{"n_layer": 12, "d_model": 256, "n_experts": 96, "experts_per_token": 4, "d_expert": 64, "d_shared_expert": 256, "activation": "swiglu", "moe_layers": [1, 2, 3, 4, 5, 6, 7, 8, 9, 10, 11], "router_score": "sigmoid", "normalize_top_k": true, "routed_scale": 2.5, "balance_loss": 0.00121, "balance_bias": true, "shared_expert_gate": true, "init_std_router": 0.0273, "lr_router": 0.000554, "vocab_size": 8192, "norm": "rmsnorm", "norm_eps": 1e-06, "tie_embeddings": "early", "optimizer": "soap_variant", "lr": 0.00463, "beta1": 0.95, "beta2": 0.98, "grad_clip": 1.0, "batch_tokens": 65536, "seq_len": 1024, "train_tokens": 289400000, "steps": 4416, "dataset": "wikipedia_en"}
Below are experts of layer 4 (counted from 0) of a mixture-of-experts language model. Rows are named router (the router's row for the expert), gate (a neuron's input weights, with its number), up (a neuron's input weights, with its number), down (a neuron's output weights, with its number) and show model dimensions 0-255. Each number is 200 + 20 x the weight over its row's rms, rounded and kept within 0 to 999.
Before each expert's rows: "comes before" lists some tokens at least twice as common just after its tokens as in all text; "mostly gets" lists some tokens that are sent to it at least half of the time. This comes from a sample of Wikipedia text that the model never trained on. Tokens count by the router's weight.

# expert 80
comes before: "|", "-", "  ", "\n", " Total", " Candidate"
mostly gets: "  ", "|", "\n", " Succeeded", "\n     "
router,217,230,211,185,217,216,237,190,203,179,196,196,209,196,164,177,175,170,185,198,166,179,233,181,224,197,211,206,209,222,224,226,192,172,189,175,189,210,225,220,211,205,180,172,157,188,195,228,189,212,197,213,208,219,197,221,190,209,200,208,178,159,189,179,164,218,207,195,242,158,189,206,206,176,169,268,193,169,213,185,180,194,205,188,201,199,165,235,172,188,213,199,213,211,198,226,161,202,180,184,198,186,184,210,179,228,191,170,199,154,198,208,172,186,182,230,215,195,210,198,242,223,210,189,187,202,160,201,205,200,173,177,199,177,204,233,196,203,191,204,184,201,209,189,219,167,213,213,183,208,215,191,224,182,245,238,205,197,196,203,214,233,217,183,209,196,211,194,199,201,189,223,185,199,195,212,190,229,169,201,229,198,180,211,194,208,196,178,217,177,169,161,238,181,232,210,174,221,214,160,192,212,207,192,196,200,188,207,219,199,207,222,203,178,233,180,223,202,183,237,209,216,211,199,183,220,224,176,182,199,211,195,195,201,180,213,204,194,173,164,232,162,186,182,210,188,234,219,188,193,195,198,243,203,176,228
gate0,204,197,198,188,241,197,176,227,230,187,202,194,184,184,199,222,214,219,168,202,204,239,169,200,188,189,214,214,202,198,217,219,185,216,263,202,168,176,208,243,198,186,168,236,237,189,192,220,201,180,188,171,206,215,241,225,208,199,233,201,198,181,200,187,160,224,215,186,224,251,191,187,207,199,184,222,198,179,217,173,211,215,233,185,216,199,184,202,212,215,206,217,181,206,210,205,204,177,169,203,173,185,219,163,196,242,208,179,200,162,212,193,211,212,196,204,206,242,172,206,199,208,224,189,151,224,195,196,208,222,179,213,160,200,180,214,205,211,200,229,213,218,184,201,202,225,212,183,229,207,190,181,197,203,182,197,205,205,213,185,213,173,179,162,180,171,213,207,183,192,203,195,157,174,201,180,192,220,203,210,192,187,223,218,172,231,205,192,201,182,177,162,225,212,185,228,200,190,219,210,223,184,163,193,243,211,230,200,218,206,191,188,191,215,217,204,210,204,175,202,238,193,178,185,240,210,193,185,217,194,178,232,216,187,169,209,222,203,229,207,210,209,214,193,217,186,263,197,204,194,249,207,207,203,192,196
up0,200,200,201,235,186,204,216,201,227,180,174,187,193,148,196,204,180,204,203,218,189,179,220,215,208,176,224,205,211,209,188,235,168,191,237,245,204,223,190,222,218,203,193,217,213,177,224,205,196,183,194,224,201,209,238,209,216,206,215,205,195,174,198,209,186,203,206,214,190,181,177,206,205,204,214,203,210,199,162,180,169,181,203,204,216,174,175,214,175,203,207,194,175,220,173,222,206,192,211,213,211,211,177,191,176,184,221,175,230,215,212,189,173,173,203,184,197,209,211,191,182,216,158,168,196,210,180,217,229,197,246,170,213,201,200,191,183,206,180,205,237,209,199,211,217,250,184,204,238,168,183,219,177,241,186,200,216,186,205,185,188,200,169,189,196,197,196,184,220,226,186,200,209,206,223,130,209,183,191,165,193,171,227,153,169,203,159,201,164,174,194,201,209,172,180,202,194,214,200,174,185,203,166,187,236,201,227,217,170,203,195,201,208,171,215,204,207,209,179,193,232,223,181,157,189,218,180,239,212,202,184,164,222,187,207,208,208,206,184,203,224,169,194,190,202,216,174,195,172,176,210,226,241,201,194,174
down0,185,139,174,182,171,200,166,185,202,180,163,209,223,225,204,176,183,190,167,191,168,206,209,211,197,200,210,168,203,201,220,232,239,210,240,214,202,194,235,149,231,189,206,213,205,200,194,202,168,204,220,206,200,218,183,174,193,175,193,182,216,184,185,203,178,204,204,185,210,204,179,194,240,194,201,249,232,148,213,197,223,186,248,205,177,208,192,191,242,211,178,203,219,212,209,158,205,201,226,194,215,224,220,199,217,185,197,218,175,246,217,233,242,198,211,198,197,222,167,192,184,182,223,204,195,222,187,208,205,203,208,178,195,186,232,211,201,169,166,174,220,188,196,197,219,160,221,224,225,193,210,172,207,194,197,198,218,220,222,182,203,211,209,219,199,189,200,196,198,214,258,191,194,198,196,181,166,164,195,211,187,211,175,203,209,201,175,187,186,211,218,223,181,211,205,226,219,201,208,221,225,195,212,208,194,202,227,198,159,203,199,195,171,214,205,221,180,179,172,178,200,206,191,192,187,159,192,196,198,194,175,189,211,200,213,210,211,222,216,225,150,216,196,190,247,190,179,177,194,217,204,203,219,181,199,220

# expert 66
comes before: "-", "|", "1", "2", "0", "19"
mostly gets: "–", "′", " non", " semi", " multi", "/"
router,175,221,213,176,218,233,230,222,206,179,192,171,180,197,200,200,177,200,206,189,210,154,179,208,186,207,195,227,242,160,208,219,237,213,193,190,204,232,215,197,165,185,223,207,200,184,195,225,201,181,198,217,227,214,179,189,219,219,184,207,185,187,155,214,196,151,216,184,207,182,192,209,211,200,203,186,194,185,203,195,228,180,219,215,200,186,184,162,224,222,208,188,210,193,200,216,173,204,207,197,197,232,172,230,168,220,190,220,207,182,193,250,169,216,164,186,187,165,196,204,221,191,216,224,204,210,178,240,227,180,185,187,182,187,208,206,200,232,184,210,176,207,192,213,183,183,197,238,203,164,179,167,187,191,199,186,220,211,198,191,189,229,222,207,237,175,207,187,225,206,232,221,190,187,196,163,189,219,205,190,242,194,219,174,213,220,194,203,205,183,186,183,248,195,213,200,224,207,222,167,186,219,220,212,191,199,203,251,225,191,208,202,237,238,228,218,225,202,170,206,186,158,178,168,168,201,209,180,205,232,180,217,195,198,190,217,202,182,201,178,188,188,199,182,176,233,207,209,188,196,219,183,213,207,160,212
gate0,234,176,243,193,185,193,201,239,219,180,212,190,197,198,182,176,196,199,195,171,178,212,201,167,159,220,198,192,186,177,202,183,197,223,173,202,184,232,205,202,192,185,225,215,219,223,189,191,183,200,219,191,207,233,202,195,160,231,194,204,217,223,224,169,202,196,220,244,197,165,205,194,213,205,175,175,186,202,220,175,170,185,187,174,193,224,196,187,210,200,210,248,196,207,196,173,161,190,159,233,236,201,204,175,211,223,149,201,255,205,238,182,214,210,195,223,251,159,170,177,223,222,215,206,191,191,174,198,166,202,199,210,186,163,207,203,229,191,207,221,198,179,195,212,190,205,182,160,237,217,204,208,186,199,192,201,204,185,209,178,196,197,228,190,194,227,185,189,239,194,197,194,220,217,170,174,241,228,179,222,211,187,205,224,221,227,220,201,194,171,180,212,202,222,192,188,204,218,199,197,191,215,198,199,223,210,198,238,192,203,190,207,177,180,189,214,243,212,210,175,179,176,196,194,224,200,216,159,187,199,182,214,206,165,215,188,202,183,231,179,221,192,190,217,201,206,215,176,219,196,189,181,169,197,209,195
up0,194,227,197,236,174,186,184,199,189,190,211,236,197,199,187,152,164,202,212,202,197,240,198,206,215,199,249,192,226,250,189,201,219,225,190,177,204,204,190,177,218,211,192,187,218,211,196,194,191,194,250,224,202,205,197,193,210,190,226,204,229,177,215,181,195,212,213,216,214,207,206,229,172,222,249,195,178,231,193,246,180,196,182,182,214,184,211,182,188,222,200,215,171,222,181,218,211,164,168,202,204,203,210,213,191,187,208,213,219,213,197,197,212,201,188,186,200,207,202,169,198,229,208,217,198,199,228,231,211,173,204,179,204,183,199,222,233,187,191,182,191,207,155,188,186,169,212,149,184,199,207,204,218,207,219,179,174,246,216,208,188,178,215,245,228,179,207,200,198,213,208,188,212,193,188,201,203,186,146,174,207,161,155,198,195,202,191,202,168,163,169,181,189,204,202,184,216,173,164,178,220,200,205,236,186,211,167,184,193,199,199,225,211,203,231,204,196,211,209,178,203,177,202,207,214,199,169,193,235,219,206,215,166,166,205,189,178,175,179,174,200,191,199,202,203,154,199,233,161,206,206,194,181,169,208,189
down0,206,197,172,211,205,241,206,132,199,214,177,180,218,212,196,178,213,178,195,181,230,250,196,170,208,139,199,232,233,240,203,227,205,226,215,205,215,213,196,191,209,198,217,197,202,169,210,183,222,228,230,167,194,208,214,186,193,189,212,237,195,187,195,219,199,205,204,207,203,200,185,173,189,187,207,220,203,220,193,188,181,174,173,205,197,203,223,184,205,213,207,245,204,213,168,201,223,215,217,175,222,202,226,222,218,234,202,214,179,219,204,198,204,185,234,178,203,219,193,217,220,180,217,216,195,168,188,197,195,197,203,188,209,197,175,199,162,165,188,213,206,176,239,184,174,216,177,195,220,193,198,182,199,212,205,214,198,178,198,170,213,189,215,196,190,208,212,165,137,166,178,220,200,192,198,200,166,214,199,202,194,215,183,226,167,214,188,172,229,203,208,163,178,177,198,232,224,170,199,208,215,200,212,214,238,199,215,219,185,215,234,214,199,187,182,215,169,198,188,180,179,225,182,198,205,173,201,183,257,206,175,185,215,223,191,237,209,192,179,164,196,204,172,209,236,208,226,210,202,229,193,209,211,194,191,198

# expert 8
comes before: " to", " in", " that", " on", " a", " the"
mostly gets: " made", " up", " him", " them", " found", " began"
router,177,190,201,171,207,220,225,187,217,174,189,199,207,211,150,163,186,205,198,216,167,203,196,190,222,195,199,201,221,195,238,220,204,189,196,197,193,219,199,251,198,212,200,200,211,200,197,219,191,198,205,192,224,252,218,222,228,243,184,197,204,168,193,226,164,190,193,166,211,193,206,245,191,208,180,210,238,202,188,212,251,181,202,233,176,237,196,227,191,218,205,203,224,162,218,213,187,214,205,215,189,191,182,224,182,184,194,200,219,184,187,205,197,242,203,222,210,172,218,218,236,200,209,210,223,210,173,197,228,201,194,195,197,204,189,232,256,214,154,228,166,181,176,245,194,184,171,153,189,165,183,163,210,179,213,235,225,193,199,180,194,228,215,206,184,201,179,192,198,194,220,218,192,179,223,234,185,225,191,182,236,186,193,200,206,189,196,217,185,188,216,127,193,189,212,203,192,206,197,222,222,195,201,211,174,209,174,209,201,186,187,195,219,221,189,202,205,220,204,227,225,197,207,199,219,206,242,214,161,200,215,212,191,202,187,211,189,191,207,215,178,222,183,211,180,227,218,222,205,192,189,207,209,203,188,205
gate0,206,214,235,156,213,172,202,214,219,186,248,197,167,235,213,210,221,205,216,161,222,196,196,246,190,214,228,212,197,224,142,205,226,249,174,194,202,206,202,215,156,205,198,219,204,193,191,188,215,173,225,197,159,188,225,147,189,187,187,205,208,202,192,203,211,183,182,197,195,183,165,215,186,172,197,225,219,207,188,172,171,201,176,232,177,226,212,203,193,215,208,230,202,232,215,213,219,190,229,213,223,226,231,206,216,197,228,188,205,228,168,153,166,173,200,185,195,187,222,199,184,209,165,213,204,224,190,181,202,202,209,179,219,224,223,215,225,214,243,195,183,189,188,175,193,200,210,195,198,200,191,196,217,215,194,191,185,201,215,223,213,230,209,205,164,206,169,208,161,175,192,189,182,207,176,197,218,187,157,204,206,197,205,222,173,208,164,222,197,183,212,200,198,203,174,201,230,192,200,196,200,219,195,214,187,208,207,211,187,184,185,214,194,184,198,179,211,201,200,196,219,197,173,189,186,214,203,188,189,177,220,204,204,154,184,185,248,163,231,186,162,174,173,218,214,197,178,178,235,210,187,222,208,198,207,202
up0,176,215,188,191,206,177,207,187,202,198,200,224,212,156,194,189,261,214,186,181,175,206,162,183,192,188,209,229,184,201,229,181,213,190,239,193,200,209,214,195,162,203,194,200,208,205,192,196,198,197,241,163,196,233,186,198,184,188,206,191,199,235,162,162,143,198,206,166,222,176,220,174,194,213,181,185,196,216,249,245,214,182,176,234,225,218,216,210,219,211,178,202,196,186,179,209,205,214,207,210,210,199,208,217,176,201,214,170,191,215,210,188,210,208,231,174,203,208,226,209,212,194,193,177,188,200,204,221,191,155,209,214,218,179,195,216,210,199,206,175,212,192,197,219,174,211,197,182,234,200,187,206,219,218,230,199,219,210,185,228,185,221,202,226,194,155,202,188,223,195,209,207,218,166,211,229,166,193,206,229,173,230,205,213,135,234,195,192,220,234,165,241,235,194,204,197,209,172,194,223,212,207,236,168,223,231,195,212,193,221,205,206,208,205,183,187,168,211,199,204,219,187,200,204,165,182,177,180,225,240,193,210,219,208,210,184,201,184,190,199,206,227,232,223,193,187,175,232,198,194,195,208,206,205,191,177
down0,188,200,188,227,162,192,210,194,203,194,239,219,211,204,181,195,239,204,200,222,202,212,201,188,204,194,215,207,150,217,214,211,197,225,207,161,193,224,209,205,175,158,228,212,170,207,175,196,192,196,216,204,211,220,201,224,200,179,184,189,208,201,179,253,225,241,183,220,217,180,189,189,239,184,199,208,187,197,203,226,210,201,230,209,185,212,220,193,173,190,216,201,233,206,194,232,216,184,212,190,247,180,211,189,191,154,191,178,197,208,228,157,213,228,203,184,183,195,203,202,172,185,181,220,213,207,177,203,194,200,186,217,198,198,192,201,233,205,207,155,199,174,182,181,201,164,191,162,201,187,209,168,209,216,208,210,215,179,169,161,218,206,235,174,193,160,212,253,204,205,203,207,198,210,188,196,219,190,190,188,181,209,174,199,187,208,209,244,234,205,216,176,169,175,192,204,214,187,200,223,195,174,207,178,243,199,166,223,188,234,199,190,206,203,171,189,201,210,208,238,156,205,196,199,208,199,230,197,189,206,209,169,207,182,200,209,197,172,204,164,194,226,167,203,228,212,183,202,258,235,195,218,201,211,218,225

# expert 63
comes before: "ed", "ion", "ing", "ation", " of", "y"
mostly gets: " elect", " contract", " process", " project", " research", " honor"
router,231,218,179,183,200,241,223,185,190,184,193,194,157,180,185,205,207,190,217,206,187,179,224,192,189,177,200,181,196,232,186,223,226,191,210,185,215,234,219,218,163,216,193,183,221,184,226,238,183,208,201,212,206,216,185,202,205,189,199,182,200,209,199,165,209,216,188,205,198,168,230,183,180,189,208,231,198,194,186,191,171,214,185,215,180,202,204,226,168,195,234,222,206,184,176,218,188,180,221,203,188,156,189,242,154,209,210,226,200,207,195,246,224,184,208,210,175,151,188,183,219,187,239,216,194,227,220,224,226,192,199,177,222,213,202,209,212,203,193,232,229,194,217,200,225,208,199,207,176,177,204,195,228,171,215,224,205,230,182,177,201,262,211,165,191,170,191,225,195,219,209,225,201,201,175,195,178,225,190,174,189,201,236,167,190,153,196,192,179,217,210,183,205,198,219,170,226,211,226,197,181,205,203,220,208,230,200,197,204,200,213,211,214,196,198,206,201,213,183,253,192,197,197,154,181,181,232,215,218,174,176,225,186,177,201,209,225,188,164,171,171,205,189,169,199,205,218,221,209,190,184,221,225,193,188,212
gate0,232,175,187,193,212,161,201,231,207,188,214,175,235,183,177,233,200,232,218,220,197,211,181,170,219,194,227,227,234,197,171,210,234,206,213,198,173,200,162,209,182,201,175,164,200,168,199,218,195,212,193,234,181,233,166,224,192,180,203,178,187,180,201,226,212,187,186,188,185,165,212,169,196,219,230,175,197,216,231,195,215,222,169,167,204,211,172,209,203,206,179,209,196,209,198,189,198,205,190,185,233,167,183,200,198,191,192,188,233,166,195,202,204,219,186,185,209,182,205,230,202,199,212,237,162,197,171,216,185,198,214,174,194,197,219,212,162,171,209,227,208,184,217,167,196,170,220,205,212,171,143,200,161,219,181,185,201,187,180,188,203,212,174,188,209,214,176,172,206,190,189,193,184,165,197,160,207,193,180,165,182,209,217,201,233,202,196,172,163,172,224,226,201,221,215,209,216,199,210,182,189,215,222,199,230,187,191,195,185,193,223,220,210,219,234,222,202,219,216,230,206,179,206,213,194,191,198,227,234,183,189,203,161,185,207,162,217,199,183,199,202,189,186,217,190,243,204,219,198,236,188,211,167,212,187,185
up0,219,200,194,212,199,189,183,194,241,205,177,185,236,221,179,198,211,182,208,195,202,198,221,144,184,245,194,216,203,157,175,217,216,208,241,222,203,197,192,166,185,182,170,208,250,190,182,195,197,218,187,180,184,180,200,237,197,195,192,198,168,198,208,212,198,200,174,181,218,187,210,185,217,220,209,226,178,202,247,183,197,186,192,178,230,201,188,196,185,199,199,210,191,220,193,189,214,185,160,174,205,183,237,208,206,181,201,241,214,203,192,209,227,228,214,218,206,201,183,221,205,233,205,208,202,186,195,177,205,200,216,182,219,187,219,202,218,186,220,221,203,159,221,195,180,140,209,188,246,171,223,220,220,180,198,235,220,215,201,215,237,209,213,217,190,174,168,184,185,193,183,189,195,225,194,169,172,207,203,227,223,216,209,190,204,181,229,229,232,242,206,190,222,193,232,164,179,195,198,211,220,216,186,186,184,191,203,243,187,207,180,219,163,207,210,211,211,188,227,175,179,201,183,164,180,205,196,224,216,199,224,168,199,230,217,200,221,192,195,224,214,218,222,191,221,202,220,199,224,182,188,219,201,173,244,212
down0,222,204,189,218,206,218,202,205,208,240,189,236,203,185,197,155,171,203,181,183,194,192,247,202,227,199,199,215,226,227,202,195,220,234,224,214,181,217,166,206,193,242,166,208,213,158,173,172,174,216,247,188,203,220,232,196,205,191,190,197,236,199,225,192,195,223,203,237,164,191,191,203,197,245,223,186,176,223,206,196,224,203,161,167,175,194,178,212,236,179,189,185,195,219,192,189,210,181,199,205,226,202,183,195,209,197,217,223,194,196,183,204,213,197,224,196,215,201,192,196,213,225,208,230,166,241,202,215,216,202,207,188,173,223,204,223,211,175,178,206,218,224,206,197,198,150,203,185,205,183,182,197,172,196,171,222,220,172,168,178,218,217,227,190,201,225,166,194,198,178,210,225,186,215,190,224,195,196,205,196,174,193,200,256,187,206,199,228,203,224,203,202,222,174,218,229,213,173,199,216,215,204,218,213,186,215,162,207,183,173,260,219,216,229,212,190,209,199,188,168,209,196,221,231,181,221,161,185,197,183,204,193,214,195,212,203,220,213,188,175,220,217,184,165,207,194,216,214,201,169,182,228,215,208,202,188

# expert 48
comes before: "|", "  ", " |", "\n", "-", " 0"
mostly gets: "|", " Candidate", " Result", " Succeeded", " vote", " votes"
router,184,244,238,166,204,221,250,186,206,190,176,209,215,220,174,185,217,207,183,214,187,158,197,205,206,193,187,182,208,197,215,220,206,187,195,195,193,225,215,245,188,196,190,205,152,212,193,209,185,207,215,195,211,246,181,223,214,185,204,149,218,189,200,173,207,187,201,178,215,145,182,218,201,196,165,247,198,196,200,195,197,204,198,157,201,206,166,210,180,209,206,219,199,207,219,245,167,210,205,179,204,218,183,199,200,215,207,186,212,169,200,208,172,191,189,207,189,175,210,174,206,193,223,207,190,192,174,201,199,186,169,208,195,183,168,190,198,214,205,222,195,200,205,204,208,208,201,202,175,199,184,210,216,177,206,246,214,218,215,218,185,237,189,162,193,204,194,188,220,224,170,221,184,185,173,252,216,247,194,172,200,190,197,197,205,181,178,180,211,213,187,167,243,180,231,215,194,224,212,175,224,214,195,236,189,218,187,217,204,199,222,224,207,210,223,194,230,224,189,204,214,172,167,185,171,226,244,186,191,204,200,212,198,194,187,208,197,183,209,196,224,191,176,179,188,219,226,220,171,184,190,170,238,208,159,222
gate0,162,223,215,206,193,195,180,256,178,207,186,209,179,210,178,187,182,203,190,168,195,162,198,202,199,175,208,192,205,223,213,180,185,179,241,222,226,189,196,177,212,198,255,184,190,155,255,205,198,182,191,208,195,195,181,190,215,203,174,163,198,204,208,185,216,216,204,214,194,203,209,235,216,193,201,167,211,193,212,202,207,197,217,250,199,182,207,216,212,223,189,175,207,186,197,210,176,182,230,208,176,181,210,198,211,210,204,231,181,219,167,199,147,218,179,226,206,189,211,182,203,208,200,212,199,199,178,220,220,219,225,251,208,209,169,193,209,184,208,161,200,196,169,161,220,233,198,236,175,173,224,200,198,196,192,210,190,168,236,225,191,211,220,204,183,220,180,225,225,228,228,224,219,189,197,195,201,227,231,182,186,228,188,222,224,200,186,213,209,227,218,188,212,219,186,247,183,224,211,146,202,207,203,225,210,181,180,198,227,199,217,192,227,218,181,173,178,220,214,198,189,189,225,202,197,234,212,190,202,189,219,198,176,213,190,188,218,195,175,191,191,199,201,215,198,220,209,234,243,210,179,179,201,183,213,227
up0,182,212,178,218,200,212,179,217,185,237,213,193,199,224,185,193,213,198,194,191,204,206,215,201,174,171,223,218,198,203,178,181,191,188,231,221,182,185,206,206,157,198,256,194,175,223,224,216,196,212,189,180,191,234,198,180,230,206,200,185,197,169,161,214,197,212,237,216,197,205,210,218,217,222,198,184,221,212,210,183,232,195,199,199,207,190,226,237,204,198,158,170,277,171,181,214,207,211,205,261,227,178,228,195,199,208,203,197,211,220,214,182,205,210,189,225,228,175,198,181,206,214,186,243,211,195,201,206,216,215,205,222,240,215,202,234,202,173,207,194,199,223,190,187,177,214,196,208,200,212,210,176,198,174,186,179,183,230,212,192,152,197,239,180,195,177,219,215,199,210,196,214,208,222,205,191,170,185,222,214,202,234,215,219,187,199,197,223,195,238,189,244,208,199,196,206,201,177,216,178,187,180,212,200,231,199,165,191,188,211,203,193,226,244,208,217,214,251,211,230,225,173,174,181,190,206,204,188,205,171,220,223,184,190,236,166,184,205,215,185,186,222,193,202,172,179,180,216,218,229,203,210,198,176,192,227
down0,188,174,209,196,213,260,194,235,183,201,225,219,183,216,215,212,229,227,204,234,200,191,177,209,208,193,172,187,231,194,181,203,203,223,205,211,229,212,181,213,209,210,221,226,182,184,212,176,199,199,226,176,226,199,191,204,254,176,197,184,207,223,208,184,186,193,226,150,171,206,228,206,191,189,163,226,219,217,185,207,208,221,200,199,191,175,180,215,217,239,230,186,179,173,190,225,201,189,230,193,186,185,215,200,201,198,221,210,220,163,156,201,201,218,198,159,204,239,187,183,227,184,219,189,240,200,171,204,210,190,220,197,212,197,164,218,193,202,198,212,172,195,193,199,218,195,206,199,214,209,183,199,184,202,172,190,204,227,184,178,180,190,226,204,202,193,187,202,223,178,230,180,184,205,170,190,206,182,188,214,208,179,228,210,217,199,235,208,202,226,220,186,172,203,196,167,232,209,218,182,192,209,213,198,207,190,205,199,199,233,218,246,191,222,207,194,216,200,163,190,261,160,183,217,195,204,220,224,170,144,213,223,209,172,192,215,194,198,180,197,202,199,219,225,189,202,224,205,165,217,253,193,163,209,213,211

# expert 93
comes before: "|", "-", "  ", " \"", " Total", " :"
mostly gets: "\n     ", "\n   ", " Binomial", "\n", "|"
router,211,215,220,197,202,206,234,190,210,217,189,180,176,171,181,163,196,222,206,249,175,162,224,157,187,190,207,221,218,187,224,219,213,194,212,202,183,190,207,201,208,204,186,218,174,195,184,229,198,196,220,219,193,227,188,224,182,241,192,209,185,188,182,229,152,183,172,189,234,166,189,191,180,185,173,233,212,188,198,179,187,208,190,206,217,215,209,212,184,191,237,189,202,185,224,206,174,198,204,196,187,198,210,208,170,197,208,188,173,190,184,221,153,190,188,213,217,175,217,199,227,158,189,195,171,207,163,214,226,189,201,183,197,192,178,225,208,183,194,202,181,203,212,194,205,202,217,200,206,176,212,187,205,187,221,224,225,208,210,198,229,250,179,194,231,205,192,179,204,204,154,215,193,209,232,157,181,210,197,173,260,219,182,201,193,184,161,181,206,203,183,186,239,203,219,191,200,217,211,184,188,196,207,209,182,207,182,197,226,160,160,222,229,192,203,192,221,204,169,200,180,211,202,217,211,229,205,160,187,183,206,210,191,188,161,226,246,181,193,181,192,171,182,191,182,200,196,203,223,179,225,221,238,191,164,219
gate0,215,219,221,211,156,205,204,226,196,238,206,202,221,193,203,197,190,191,192,241,192,229,235,202,196,151,195,181,192,174,209,222,193,218,207,210,163,159,217,213,189,175,203,198,176,239,212,208,196,178,205,185,212,197,214,188,186,194,181,191,189,214,219,207,201,202,241,222,190,208,183,186,196,175,195,202,198,221,217,181,198,212,207,199,221,190,165,216,211,205,194,191,222,180,162,192,192,183,196,203,179,179,192,184,176,189,197,213,227,215,216,239,171,199,200,183,264,152,222,204,155,199,213,181,235,197,209,189,205,152,206,201,201,167,223,204,224,189,190,179,232,201,197,199,210,217,217,186,179,190,258,193,202,203,180,156,226,193,237,204,191,198,186,186,175,200,197,204,174,171,231,206,160,185,207,180,172,240,200,186,230,201,183,191,239,205,238,177,215,214,196,233,210,197,182,189,176,210,183,230,208,191,237,220,244,183,164,217,212,196,209,193,202,216,190,221,223,213,227,181,207,221,183,214,206,229,193,220,222,219,192,197,207,161,205,218,219,180,198,188,219,211,183,222,190,226,215,200,192,197,237,190,223,186,205,205
up0,252,176,221,200,238,199,212,207,232,204,175,204,193,197,196,220,216,201,208,194,180,211,219,241,198,205,224,196,205,172,208,174,187,222,207,210,174,124,227,195,185,188,178,188,176,220,220,213,230,211,181,197,188,203,216,192,208,199,187,202,211,205,206,183,182,209,178,215,185,216,183,177,225,187,168,216,204,189,209,185,156,184,206,187,204,194,221,178,224,191,195,187,207,207,160,201,204,183,178,201,210,185,193,219,205,200,213,183,166,234,217,230,209,196,203,184,219,173,221,235,195,207,168,191,209,228,225,178,224,197,194,156,217,205,197,176,227,210,212,224,183,189,191,168,217,243,205,216,177,200,227,189,201,159,186,175,218,226,176,205,205,215,207,231,227,174,221,226,212,206,183,220,205,170,212,232,188,215,206,240,208,189,200,180,226,216,179,219,244,196,173,187,184,183,182,195,205,169,200,195,200,217,212,235,203,213,222,185,207,203,239,173,237,209,223,192,187,210,160,219,210,212,243,209,232,190,187,204,185,213,230,203,172,195,190,199,188,172,140,184,198,187,211,218,177,223,181,207,201,198,224,183,186,198,194,229
down0,169,199,174,170,170,179,192,204,217,172,210,232,201,190,200,171,218,242,183,195,181,179,193,164,206,225,232,200,176,186,168,175,198,174,158,208,207,167,199,225,200,209,201,216,228,193,207,214,199,233,204,194,207,200,225,190,239,169,208,185,210,222,209,211,201,214,211,213,213,264,203,218,196,212,212,220,209,207,200,181,204,234,192,188,193,199,215,210,203,216,153,175,197,216,192,230,178,192,204,211,190,220,206,146,184,186,218,190,201,158,194,208,166,185,249,211,215,231,194,210,211,159,239,180,195,200,180,199,214,199,199,192,204,231,171,206,214,179,156,194,202,209,197,208,211,174,185,188,213,198,192,197,192,188,213,155,198,226,189,213,202,175,202,189,214,227,231,218,252,209,228,211,226,198,186,218,180,197,208,198,162,207,211,160,208,212,206,177,214,193,190,196,192,218,197,242,210,224,208,194,152,185,210,208,219,204,191,156,172,200,199,197,176,218,211,206,216,227,172,193,205,184,235,196,186,223,184,181,194,173,199,204,192,237,177,169,186,183,193,211,215,204,208,205,206,185,200,183,215,197,184,193,201,197,188,136